{"n_layer": 8, "d_model": 448, "n_experts": 64, "experts_per_token": 4, "d_expert": 128, "d_shared_expert": 0, "activation": "bilinear", "moe_layers": [2, 4, 6], "router_score": "softmax", "normalize_top_k": false, "routed_scale": 4.0, "balance_loss": 0.00337, "balance_bias": false, "router_z_loss": 0.001, "init_std_router": 0.00888, "lr_router": 0.000966, "vocab_size": 30287, "norm": "layernorm", "norm_eps": 1e-05, "tie_embeddings": false, "optimizer": "soap_variant", "lr": 0.00231, "beta1": 0.95, "beta2": 0.98, "grad_clip": 0.5, "batch_tokens": 65536, "seq_len": 1024, "train_tokens": 338700000, "steps": 5169, "dataset": "wikipedia_en"}
Below are experts of layer 2 (counted from 0) of a mixture-of-experts language model. Rows are named router (the router's row for the expert), gate (a neuron's input weights, with its number), up (a neuron's input weights, with its number), down (a neuron's output weights, with its number) and show model dimensions 384-447. Each number is 128 + 32 x the weight over its row's rms, rounded and kept within 0 to 255. Numbers have three digits each.
After each expert's rows: a language model's description of what the expert responds to. This comes from a sample of Wikipedia text that the model never trained on.

# expert 36
router:140085081115154120105119172082115155053071095090074122119111108165079071133126113172137138094140095149120149084127139125197148176093117167147101111080103144086109088087066107080098111107117170
gate0:129156099187139113131120117149139133121172062143134104117115136106156134162102172158090118155181119101101112207121088196137108109105106141119133096164124124140150126129141164125047129133100115
up0:152105124125106149162113082133087114056098125118096116159117176080138159110110147128092153145117174132098153153120077126073108150121140155127129053137107129044143096097206195146157132114128128
down0:127100100134086101139180155133101121146167146206086225089105158096114096126103124098143175100145133127158131136110143187148134094159148174161092129142116098116130172130187147118146131165106117
gate1:108094133087073113092117096116148136102153150115168147111109093128132125156130096154157128170098141116135151103187038094124144140098108115115173166151137147102135154149133106183101150118169112
up1:171154107095072105112088135171111128074143159159134110203153131128101135093096125098136079195129102133180157106130173156150151148077086130176112109140166161112123134077192128130142181137125127
down1:138123133134170123110119112148117151129118122136211131159160081108122218143113159065152160154156152120168174123120180109058094133148114142117159100120121077055114134086085116131079132142142121
gate2:142127151122116150164120152139143160091192152164094092135102080121087142087151133103150101083115099098161105108120104095163085169120134158116126090121175152141066198085167143154160172080134100
up2:153140074124146122174176155186167139166161126110157058114161128134109078120134089123138118113103150087113091086103154137135114108193118151014037079110146108121136152125164102117141137098090151
down2:082124127145123125108107169091114136088108151128136155089103085159103192121167100164119142104102177115142164089181082145078139133143129120114156090176131128138136100069169135146079100154149160
gate3:124072155133123150149101157146113133160106120098162101135143093179146169128151150188194091101174084103116107147176118170113176087151117132164140151026162170088128145081216097064092122121079124
up3:177158156093136083143151160106072137133122158140187101111175090161149125166113160156130070223154112131151100179072200182143121161100083176155175108182085157141138163135156146122101139140142171
down3:116094132107135148143157079146196062153187141105108108094113138095121152150050124129085211068111076194192160174103206164078157141102164146146156160124127110168146119155091154134117120152152142
gate4:127169141168080141101157154154109139151166167072155144178168160029127116171126132117096180145112166121116111116210163095167179159086124143089115135199160054131134105199125181131094138101120139
up4:110155055082144088160172129146072113145165174130115144128132081130091128164134086182109113095104143106142131180157101194186149192111127150137147136161158120150141139167123155153092115164136190
down4:133156090116117105098092152173107045104104128128070075125137076163133147098160192099162099189130121097157125179109142118114143146127173090121111108136124096137095102090083156164135067110096171
gate5:135135112126132163157111148115171107109149134117158103135123172066065155117129141135141130125152126161136150180093147140143114093118094133105070090183190144093168106126165143129163135108091065
up5:132166104137134131125141129184128132160168172104097182085180116183128145161160082160128147076126077199136181133185114152110165157136167104063156163118101120113141180141120128114161083162140168
down5:168067094103109001164129187125122152151093168079183102115152101112162100160195133131144140125047154149149099124119104176125178168183119114102091167143091132134164129115091131088138149144109157
gate6:175140174155158148150112129142094076124125115138103168154126073117115089160150141089127114116134088119124109104103134126093115060142175103165028169184136094112148175140145105204110137131103106
up6:082140163150092095112079111062177172103125077144111143089138126111151117129078088210185147132124140070134126152125195117160160093199140090096180103136122113127134056142111140093166120124139105
down6:113143110127155153079124094076155125127162094071115102103120129151172086135112152119076174158151138166093089154096186036147172114152089186180108170111129126160135134158167103088084155098142151
It responds to: Periods ending sentences, initials and numbers, as in J. Cole, plus common English first names like John, Robert, Bill in lists.

# expert 54
router:086065077094126162109089115104141142110114125111095115114100098163107081119074100161161114125153143131178151110122165162141111128169128173128190147125101102142100163107101110096131123147095141
gate0:112108149117128125127161145106075173092143140105145111131158178163141197105127102176091117077183182075112110154091104101104205173098157071163111101103116105163126099101129114138149160116113118
up0:128166131104141117111160155188128138129179108091116128102180127125099139116096208143186103113082105114124162174132147127173131091137079131096084091141139144169128118145149153093166150142179095
down0:123129090132110102137085154099173089115105104082206145100101108121149122158176112202160102175102138201130094075102135105083132180125108093149129134159112083104162160134121111138077090138041147
gate1:129100132160137128095130100083147189113127153137141138077090131077095118135133204149066146076086099079071124129089083170109074093095077152168141109127144103106097165104153121163141121124135119
up1:194113130106139141128135136104101097150145101168125143123103128085124104048117175156077128062174133180192078094063112085114148104161115156124153195139150160157092125061125156117134129096089118
down1:116148146173103177112134103160165114143141144073128117181119090126115178177120161143143112096155116151184158126163110063115136091094085144171123171157082189124109147145137111104127152100153162
gate2:131160115166116133135159139097138110068158045092152117152092129109144133158127125136095098113123148200110159080143132110135076119140195180127121141109152148126111099167098178125082066159058126
up2:150104079143099167178106160079172121149134133152174131105129100173114100136117090136094127118100124082120097100147072157117237190145120131134146051120138197086133146145116066117130153086212146
down2:132110163102113075113131027148120084170151122106128157124119100134233135152115105158083112080143135084158105096124132129167092140151124087146170155131115121097191101078147103141184138186093095
gate3:126124062148171080111112162109124185109141139114145168088125141162120086099038143145118075128104134126115140141121117156164123082066144110113151146098153149177112058103076084153168091127097162
up3:142128138118140085137113097113148098163157152115103144070151140078146123154143136133095093167151107183123139167119136080123111147109135107152074119150159105166065116121097165150152124132080092
down3:120091160093132168071146149133101108153221087159183171104111158076167144124140096144137097169124111113138112138179122197103079148089103104166085077110091115175092170132150142178159136175135091
gate4:124126161131170183100180090087081097133150102121121118096118114097163133183101103105089142126123105185080172144122152137124147188133143136179076112118156149121181117178124178101159120073096100
up4:176161055136134177137125108138120117106127119181130101136140151092114120105116089176115148094129144080191083170150167142111144102163139106148084141150114103188053117153124089142082106124124155
down4:151157151091101113125135199184138117072104129107121089140151086137115107171177099159144074077122177151021120133087138144139159110134112074102161139128124110131160164139097155171175134120137077
gate5:151175109091125137119102152126036104185128132169076125161138080121133127067111117153152122161142132112096143149103124145189138167145162150132161144172112134083125101119174167112098167113107147
up5:185116088151095140196100102128171149173124125125090103135154212108121150141137118126187151121177086093087161081106136150090163159150138123155132178085097125121146119074131145121114137149148127
down5:162127128105148120105160148105112159124133096126128143111146213123059160141135116128119122178104177172166094076122133114191118131126072110167146106101084135140125214112105100130150122076131097
gate6:141129074149094164170145109132157115142074138103158121101107108066114090132189076127150121098104120082107135140113135068125142122161102157115122146066159176165141150105125150133144118159156137
up6:121165174158089104112137178122184159191125119109098092123102119107140117139123182143149112127092153175080105119113154105145141124058138097096107066142123133102147145162111095154115109164127160
down6:181145097120132086116089117148162144095080118195153128134138101146115138154105104097155136131128150121118101138105132102110152150156122149074131134086156095132160138135117093183163118151108096
It responds to: Single digits in match scores and ratios, such as 2-0, 2/2, plus word-final pieces like er, ist, men in Poster, Specialist.

# expert 22
router:112122091094085178098074134103108140109139096086090097123101109174072088124087100161166113113189124156140083120106155157165121147139151205134162136066096104116090102106087101078132123114102187
gate0:131119137122107139085152080106116103070148137163118111125122126143157142088129134081096166112134088095118122146206131143137116140128110074150121125110191145190150082121128140140138178100195132
up0:109190147142131112090097130112112150150197129159135131131110107114170101202096132123181126123105133112071127149103123113142087058138178106176153146137142171130103141116208166180093190132062151
down0:148178122073097138139107108115106112122104128095142138164091106136124181152155138126120137131207178155162152146115151115166162055169123133115106130105118122122095111112124142137096140085149165
gate1:124156104089136119170125167073113107070160096102130117204118063136098120163131107153111092192130150124131109110103113192157115112113187134132075099099155073114154142085147130120094099119126111
up1:134129131128119094150104119190130130153109091113119142093155130083051120141128127111134170082079072098138200086113113109145119149101239101063163156105141181104145115195112101152074105179110116
down1:113249152077130141079084152154099150116120147176165157085062163105043129110097137108126120106099221156150150087154149144169192176146115117146130123133126090128111120091112160195185147141168179
gate2:115128071073119115134132099105077140153144107125191154101098096115126159100105142179100120133132089081125160089131036133113072128157154134140148129170190125128134098134087212112141173124079113
up2:084109082154114156147134016139070115117122160097132139084129131123163106134140124134116157095174095109139120117100159138150213082102206123153095120147163147108136117153185166143170083108108134
down2:135131144149176150108097089116161179171162105143163100105104106079122117146090199100112157116132054080130086166104118155136102131148154152145129138138153099136123160105119140137112096103131186
gate3:125102103154129199132104087119082161140154145165129114158168115134114148146186113093177131129154142153117159156147087142173116108055176177114162172081155125202167146149121126192121123121116164
up3:170150063130167118146147091190117090140113178099156175182189142151096124091098145128158166112105163110103180054157146143167097145073118138121099092076140108146075134114109071212099132189117152
down3:118120127153133126104103162146155154085128083120122151090137139125101097172057071153134194103195094131123167141119103152131193131104139116177153160121124173074168033086146140136141089151107091
gate4:134083126117100132111158123114118135165119091139156123128139171084125051119179109126088128158143106141138141218126178095095131158159144102201187134088148124088168149161127115159166146148117109
up4:119160122094135137100109121173177133077178086158088146082080146186098204146148127157146170121172135129072073036180161135174109142119172085130188117104060139169139129096177171120153090107155131
down4:126144167086204115158120175111169111096182100112144077126169134120168079090119063117152073196138126190125172127117192131111105120078130135151128186091147098120128118161139061141135084098131133
gate5:107115147172125118097152140055157142140152094105113117127062184125090153116116088122116156117156113160140128147092078097085126162147121100195128171134131137092116124055149172123151117077117182
up5:098084147085111119130114134159151165105113193137182111163108153079096119136135130132141146115096166165128125173104138072117095074140148161170165128129116091186147088092041085163144139194124152
down5:139136141094105158120090132068099202056128142084140175133090095145139167183061129137093150136128146075079100127129146166074137123139126155126132131132151090128127205177176100092101110192123142
gate6:123153121066160135084174136119104166100115115143150174117169157142139186156124133168144093099117144134158096090159119170140098108198117111166153115090148116095098109121136092110114149159200137
up6:091152183101134146118083058133161105137148121049149079085129161161128133113088173122156122134109164119138090107104072078121148088134174108108193138188150105135121126129105135110139171147094088
down6:122133107157127113121089113133066100095124156106155177106143135086107161125118127149150091089111057099110181106109114133107174078135080116088134145148118089061093111157160122113100106090168121
It responds to: Content nouns and year digits after the, in, or 19, such as conclusion, diabetes, hospital, 1989; no single clear theme.

# expert 63
router:144116096074088174092139157108046117105107107103093102120127114175121104101101142123192137094130139108159177135077189113201132139156130168124171141092115046117126093096108109096134149172159174
gate0:101174094120133136120171129108156139082157110149098159115171170107151140129166106129128127115157083146162119131125108208153096129120139144089145161140133106144137154157150135132108142133127104
up0:136119131137145095122155144165131131118144138076156115151149117202085149151144128067136161097104139143119168138136135114117140053120152122126110114147081134120081163134091159120075135149173159
down0:137165133170157158108131104075122135090089093136112124170111117104173129158120102198161124163131122161140171134111116121141107176109062111074097112125166140143163168141118112161127173169058131
gate1:075151110104111074146117072184075049139147179116113112106127107123138085111065147134055111132114167197131138184100084102125157074137101045185153138096092091098112134131106143129174169161083174
up1:087118166164184091176143120119151109135086146128205136121123168111158115111165116147097192130175106073065145159218082154158096131105115084082099147155149131166083096114076100141145165123069126
down1:096130164103177118160100104087039128153128150118161087099119130157115121118102128132156206166132149142062145150126119193182131149103159119130127116146130119145128120096152096157073145171172129
gate2:082154105143155172150163154146141110099159175137072144111101119136090175185068137139152153195110073161091176063115097140154113178227122160142162176103084107165200134096135151142168192150085080
up2:125119133111100199113140089157111068102134138135105132181116140070162161069111110161118138149116141147134132134131108108126153114099112183105155082069146129071150125146058149087101075149134117
down2:153130062146158134180135148125144161078127138155159134103101119141145108079138086079136155142136158158081116158112128114123136111089158171153130111136114127041121084098179139092070089104165143
gate3:043107075125133199034092206147153110111130115125086122097192139117199085105108146117117218146150150153122125103153148134122103167183110126146129071138129100187134107119102145123142092100064106
up3:109137206142117224134127098155093158088173159125114107096187128132081149152123135131075134181148105100111121159168120116157174122095125226148123107129142138104180115055141113109137119064138178
down3:102121154176132142112178101095136119092147105133145151155174100145152132086125082160055125086078107157119170117141109124059094184115133157149108124077148157090137140105096089143115155163107144
gate4:105176083122171153125120162135101188152164144120104148158153090135094147121182139076178176123145115162132145133136123109091103092119112135109121122082124105114135142136107164130081105115132074
up4:077138078127160147094156136083088109114117102136166192068141112084106163121137083172110181168101108069093122152151124150124152103140161098138102070087110134117183143123141105193037118117117141
down4:163106080113114106174079141114168150148146147132107116160124131104120086091111076157160148128148153121093092179128167131145168156069130101136200127126117103185119046103156125169159086096147128
gate5:099110234101083143139167130129118118114162101110098172119154107131080144164083145097122098160123095110146143109106179116184166095141149152145141129147079165151140146188095160171140104132162116
up5:114115115072131128138125121097150147117121084140118169108131100097147069137172141167107150144124140132124130192084140120195215138116139165111135120191135118077135080158103105117079143117196099
down5:124095142084114094149138119113095159135136080181153129104107141157123105158061123127161174188128107141107094189135099154147126190122156148094111129137113123138125141125124065110104116116155121
gate6:132103087113122125098161096068082089114207110082134116118114145055135149079125124179126078136104147114121165141092105178161096138101085100188130098148119125153113146071191169137138152112126135
up6:150171105096070179132086091166107071133127168118133091111119160127175103142142113129114076112151134137115121147123146149065109130143129159128154132147125201090152093133084175161115151151134138
down6:086090103145128194155057110155074110147160118182122091158145120149119079119080088177157139091112110128122137193081139066098118143164097138066150118156105116082116143173150187137088132135128137
It responds to: Sentence-final periods, closing parentheses and quotes ending sentences or entries, such as 38 years., (1975), and ".

# expert 3
router:137117071106078143057081133096108129123112105066062116097145095194096098104082084167158163135186135126136102106129167157164136136122146178121136137105121107119104092113109124079129135113074155
gate0:190128194172118096104121158161120125078125156149138094119134109080152122144081143184106123161091113139119144088115094153169118149140146147111124113060139137132066150157161060141144087127085103
up0:158115146096081208127114096168090169095136134044106131073109072088141098078067032155103153133141103145137154159165126125123168157105185125135073145093118138132115158175088158112138057129081108
down0:133090165148113147122126138098136121158132130113158153110089089122138104145121137117076180178155124105143145153107130172126126166158123213122111107099185154120142141102060113200187150089133152
gate1:177137083066176130175156199108136082120090169132121138117117080140108119166145176102108102151151085178136127057129119137113103103137152133140119143180078167120170120147151142170148041094104059
up1:108089131087131145103115193141100161100096111077128139207085088103085131106140152110184145103106093126132169124120136137131154093159140139176141078114162168096152167131086094171172073090177147
down1:157138167118147129159135137179133133092160080054169078143158112079073145188108161103157122134174172137141131148125091072120112063123116097204090108125142115077052170148121131077114104127125129
gate2:131123143047172130165138107134125144151137132152150173117150062132112109088144125091173122091127113154198151180093123123162155189153127120156098105132035079126123113092139153145128158120076141
up2:083125088130126107092092125123096178083123172164111144124160131133107144180208121150159106131118086126126120083084118119176100075131104125144147127140116201141169117102118080122099116162144113
down2:095115103128124143120163079136125147151139125082100058136080175121126144138083145128128076066156152114123117087136112127151123086135117119167112184129142121129113219149126141177113160123171131
gate3:144122129126180147141089091145162130127102093109158166064155094096081093149101128149185132190094127177110068131117153079100182165159131135150108120153155161126157105080133157064090111129128136
up3:164112107134172182110116095095119105127114103188138159067086097158096076130148162103134121150076124129208126117112144094073122179161133091118128118165121107120238098149178129109147103120152102
down3:072156132127127174103109143139087117097209090132176092157103163076165134080127095113109146106145147108128179128184163156157155122130082161138115133174114102115089154131149108148122061115124126
gate4:111147118168148109145066096120106150095153136177091137111152182098133080099175153127148126146099149111149108094193066106148178098080103134156131115128143131169084124116157124125121068131124129
up4:128127124170120135171162126222101148114132056134091107145116120150130111141202148128144119116090117173073131145149162140115121128135176149094146094119120104152147170129099089172114151162072120
down4:064098119107118154197140099112141083107168090110133169127136122131131156217181101107140153178150151152162134122202126098091134118138102111067130139094106095152128152154163110104067137218134148
gate5:112078147134080111183112144160153103126125126174105136110075175155159118141110135114166167119071130185144150075129082082089066147174144136118134091188198126115139072138143137113139130126079134
up5:081106120091114109126201115167113152179127135109080133113193124078126135159107108136116102107184091101112100142131171164143165101120128124140200133059131153108112130100198110146101070133140082
down5:131174177070149156151160175140072176108187104065150107149161079103118183099081139139143112053164140176049133124174123164106117129113123127112121160073103125138116149109121088110207182088163119
gate6:150168113053177128098151136095153139102097120136148134170117125154208116117106125115192081154162070144086195124165119085124166099143136087132122071150148149099125150073093118110084125176090141
up6:217103214146181115142138153165140163184157144092092152101074156082135159143116159153161159094146030113116086159174130172166163157138145142149082135103129136116109093143068173158170151124105134
down6:069080106158111093140117166149136120107159137108089181135176123097108128092137132141071126174106113168102163114178144129117091152080115103116098105089096138125154119153159146159136151096155154
It responds to: Invisible byte-order marks after slashes in geographic coordinates, plus scattered commas, years like 2003, and kinship words like wife.

# expert 56
router:129121077096113159073111163108092114082101078053090108110102096150115081095096096165134150113147121125193126115099145129157114140161133213130134126071115108101088118103122078115170144154103188
gate0:131141162132142112143092061138156098151090142126166134121147146087104150133123080188140051116157139086094111153099149165110145102118148120134171088160130138154082159129194150159140087088138127
up0:111153116175108156123157074145144118176094101170148095052120166141099198158135164060194098084185131103106123058144134192113117117127090080121124127103121112140129148111167102141136073141170116
down0:100182128161140092100140128139193092202132141097133102146174131092071140150131128089088119183149112119148114131121157160135169032136136097175066128141115048095201139114135141161158119141142136
gate1:185134088131184173117122117135180136056169122074167133171124120043160228082124122116178131130079183145173124125117111124122090134141137162107111138104117151089064123121105129121131090122086166
up1:150075099102161111100116098128154156132128129132145139086128140154106148106149099194129136217172206131125124099090101147133095171122090180156152129147091122156146100137120076104190160054158183
down1:142165133111196110098114097038155137119105150063097165177088073140140122104199182143063170183114129189130148174106160083168092132085165155131088132151103096086122164134128094134087084129138099
gate2:119141094151129095121098169168097114120139133094148141082132095135123122154124133046142138116173184102143086132101122056161075174085168129055086123142124034128138137120212091119116138142158140
up2:092161144069149113099135115135110136109141188161165077165182145137117152123099141095153100063132138124125105103167107179130110102156145117116144131186169133159125158142141120110132144146110127
down2:136120165070150126112137146122138137086127134151110085076140137115141182155133146123113102105056158150137160100145172097172095128112038076150062090122107138153095110147081185095090116154139188
gate3:127103196132151167158077118156122103143130083206124093133158119073156153079135086113121128118120157096122125147081123091145167138118118125131133127108069164117115053150047114098144154123129186
up3:077143159097155198147134111154151107108143148167194139142130116169136119164108115183045113165166134132110164167103124109148136113126116043105115167124133144153087165170164133153132114134131118
down3:122132116085124129173120089081077157070099110083118105154175115111071095100124139146109115125169115154110134066105173204106190162086165074059135134106119153149139154154133174160143158084156092
gate4:154114207117117119085153139183137090156149131162096132137140146114116102114089104068156162075082129154119124141173093126190122107097101093151159145125185091150180138107111133173152119145175096
up4:098099138125150136175117129131146069141170105041099121154153080117165153113123113143164128159090111103206136095083135126098124102111084125100118163134173102110164137126171154095128083101144108
down4:154151068150145152093199120201156102158121144108164137148099125113075131171108137094088103149102149092156108160187150103093070103126119099171107141174127130057166090161161117129116144127130076
gate5:114122113126112125094111122155185112157156130160125087179120169130132130125134096093187198177102122122139152148150171135101175120141123115123138115144106149141108093180069134073112108118113162
up5:101147162161167154121098141102094140069093153145108124114125145156081119103115154156115118067108118201098161171223154140104112065179120127167189109141089106131110160140110150147055125117162107
down5:155134092106112146123141107139114118119103138113138171090123115121123162111140096157067193123193096191101111133157127077110134136075155159114114145148111150153093117148166063104138135068157149
gate6:103082047164089092147168161096130143148182127128162131138099119160075109080176117133160077101162103144111112176114164123154173126159147137069055151133152148080155135174204126091129116109107148
up6:118130183120095034113132114057099147162095144105073106143071130082143145111148152179157169178144142152084087115096095113074106154116180147100092140064102164126086174160141116106096159144144122
down6:143120134121121116052107060118144161063120144173100162169157140115128117174120102152137148124107081118115199072108083137110130147184147131101136124091156139128105123118077146125163131090066165
It responds to: Spaces before numbers and the leading century digits of years, such as 19 in 1998 and 20 in 2018, in lists and tables.

# expert 2
router:134097083084120158096098132089108171109102121133073143083140064163091112144092101123149158090228130149164121105136119118149163107160138167180085117106100096112115122081090124121136145121093173
gate0:077173115152139113128153167226151147105149121165153072121136135112142115129070122113121175092081176130216112133096119142124168127114165186129157062156125070127061106155119134114151160133105191
up0:143089083152160155161126064108149107212156148201088177159113124112168178091113175148100155110060137084082085122103207156112112077126167148131129082207073133124171158098079145113114146122123169
down0:073129127138141085107130122080166154168134127135142119113161138100062123122096087074151139130140108147149212165112143136104120134092169129100135091151132161153190129049112108109088102113126191
gate1:143198141131151124132135154057143112122186089151054143089135092084159188068075101131061168069169080186089133164120138071108172103104142136085132141148169148097115111125151131112122100142139120
up1:153135147117147107190110098190163153133167121087070096199183077102146155122121044138118111116133144090136199147098105133181167086102087123090100141163131087124176151129129127141166075131170169
down1:021098127151141139180109129149091116116169150116091151107160127129168110106126124117129138130149141159120089109155184131144138172090120147157083093119099165169121174198132177123103142099138157
gate2:194068176107130124136084121189166158069162073149124108180137088130159175127159145147121156156108060147142147103064165212135080150088121096099130152071123078169139061119153126154098122145203086
up2:131090121189089191068156101164103152151153109045146161088184056129111137083053157151130080126172104152108096133039175109158218174123111090090111115141157110084156152104152070167137154126095138
down2:134096142108132139140170177196117127125151138099079161112115148169115112155127038141112106136076144092123122140184104144166141109189103089132144120160152113193121154096087128080147126115100087
gate3:138081093141112128115114165149117122223066231140124115077158132195119096099169112139114119107148112182145137139207106120121178153131152074084135121078134159102051159113125155120112098168119115
up3:141102097097150111118137093081143150184138171113159174133107139132173086077134083168181135073117099160103125096181118147126164106174102125108115149086160138128104154122071095120129126128100104
down3:140110144132131132047087175095197127046130065122160140166151119132114139136093112139095097164191168191127146119126165145111127160128120094155126144139171163114147128130151167085086158121120131
gate4:125118050121146150158125125160174137108073105151089149169149169160101127058147122108223114177084060073126159126097161125086108185148124135164164126155123131112141106105163120109154096116134151
up4:105052157118123123121181094154104152104164108132073108068108128125124138108133105177159124091130115154119121188171096172164141105098129119155061130098091130168124140089105129138131135179115126
down4:099154124179131173111132116178131113136133165102114113137073156183129083126074129144082119079152162105048108127142173158181145175083118106143118165112108132114147151104117125142104218159141093
gate5:154168087117111131160120098157082129159161138163094128145116113130127157099165162095137140135142111152117158142154092138095190143120175155136109111201152152087086182150111181111127199107104121
up5:098143161107098150126128119083129095164123131145151130115109166043138096158117184183118083110063129083127113135127151148094063193094128152146123125093127117102096135113214177190091143143139145
down5:142129081137097100106146076155102081112113116097164146123139135087132134128097116132102139156119101085145074146100166218094137063122114177136157147103125149082127146132078122178159110094171140
gate6:129136120080172092110112135122118068206159169178129126083127115094154125131155143138162120124125180102094129150125144121090166116111105103073123101114116182101159073123081130120134181157123149
up6:169129135136099071092053124090084172159145153122103063069102036182160124138126057148157109123124129068146122094161150113142120140151175106157083075160081132083105171136109081127150152183081063
down6:082117108189062165115105135130100077125173126156190109136144103132101107139133132142146164141107125127102143165174116124121135108139069078108133070229140155113084130100162097128144146079159114
It responds to: Country codes and nation names in sports rosters and result tables, such as GER, USA, JPN, plus nationality adjectives like British and French.

# expert 62
router:112088113090104161060120104101126107086094109077154133088080111169057107121114127172157136156118111149152071076091181148125120174137144210138161142100093128131106135097098101146172167082121164
gate0:022127164163108137122132133180147108113107055097134089136152103075137125137196093112155163141117044148106179087161125079092150097146049142166100142126149142153139111118163153141145151135110072
up0:070100092070103164154125107126156161153132108190136152153158114160194177166127112072108089122124172116132128093122119099104114092129141153163136160140108106075167101142118166165169197091161142
down0:129100119140094102150144159095179173100146120131108121098102107138072088141127115121125186089125135150151134108069132156158102109121125117108090118122111124129144089164120085083128165090078109
gate1:126131162196192067154128102196123130147147068083124116132071140157106146166131116090170120119099114137033157140078128024114106136116142099118182109064122080159172123171125052124168148128109119
up1:087104205151157080163136098164150143178145107170122053163142183102122094147094132146164199158112119162117147135103132073103132098126107130136144116088094103160138118158122087105073168120170148
down1:134125143127191107141116174086124119155137085184149080121076074098125149091040108132151113090125147109179082195098101111103158114114121146125131114135131077104161162145160147155145130171120133
gate2:092117177181113167063113182130156073137104180166110075101130161112165100116156200115165087118173131079161156166151161143124127149150079120136125104157127132173117088124155099108159148055143116
up2:121149116124140170136096145147201165132040134116095114126189197116087120116080127072106171094073129181101130108177222098065085111118061125066133090158136124166105098155166087108102137151097070
down2:190183118072157107154098084151078084099111111090110168168159145196117129144188118135175136125105146213108117103146117169132173163168152136143119118101084129140113141111141090137078124139108143
gate3:055159114149119163163072142130108131123157102157177132096137134138111093119126152089144071129163138130087155095171208090112127106147145171079124120123142160181107133099160134058097098193120067
up3:132158145135123071112148069086161122101087103119158175160076120139113110106102162149134134089133096207191113156044096099159121131077086106141163168096101166114093110171114156149074177160098164
down3:118155147127129118156136149147090146142133074115101107050097124111145125033117108132141161101120116145175117090128127174154113094202101104151076067109099168173087162124069141117112079110110138
gate4:183128156171194120146162156164137103139112133124103068159145102175150092114116091134110153137118135098075151125110114094062067153094169137112186118156147123114146106040122180132114137161163150
up4:164165139070138126160159191152121158151122097110053121163158034085153136082129120086174149122096190099124092089069164123133081109081151135146145132102104143155121162115139221178083090097123136
down4:161117127128105165067174099084158086141101154168085144103140108089149117082043111112123060123135131194192067093116120154171134144087129138131120145071091078168105146155178142149173152146145131
gate5:118230116151072132166158123117108099096114134081138151119105125087070152100151137122099159101147145127150161156102142101142166171116125066166125144138149191088104136134156152118061145139118098
up5:198151128080143181109138136152146107132138167100131094152148094108128167146126083097127103194096117134158152066094185083158106098168093075093164151171081143132146114121140122092124093126132138
down5:036134125143120174122142138144157132115130178084099146127126130130114149160104117158144159118151112121181043095121086181102123160149151149123124167141109134125105071158120125179152140134142063
gate6:115164167096105097150143122132120120171114156197177101147180139140114156179150164091094092082111122131170072186136168138133081145114143130166130182118109118162148097153158146103215105191176170
up6:130148166117114155180120122136107128115135146160127149155090098166156122108130129123130131132129114139158136090145136168142127075061113157129127130155172162135141131160133130167081116154104077
down6:104117145126231131098149169142145134107167085090190141101068161142165104117084144179113125165096189120138163101121123114152131133137159058156121139065121154130127106144041092139108197095103111
It responds to: Trailing digits of numbers, especially 0 in figures like 280,000 and 150, plus the words from, between, million and billion.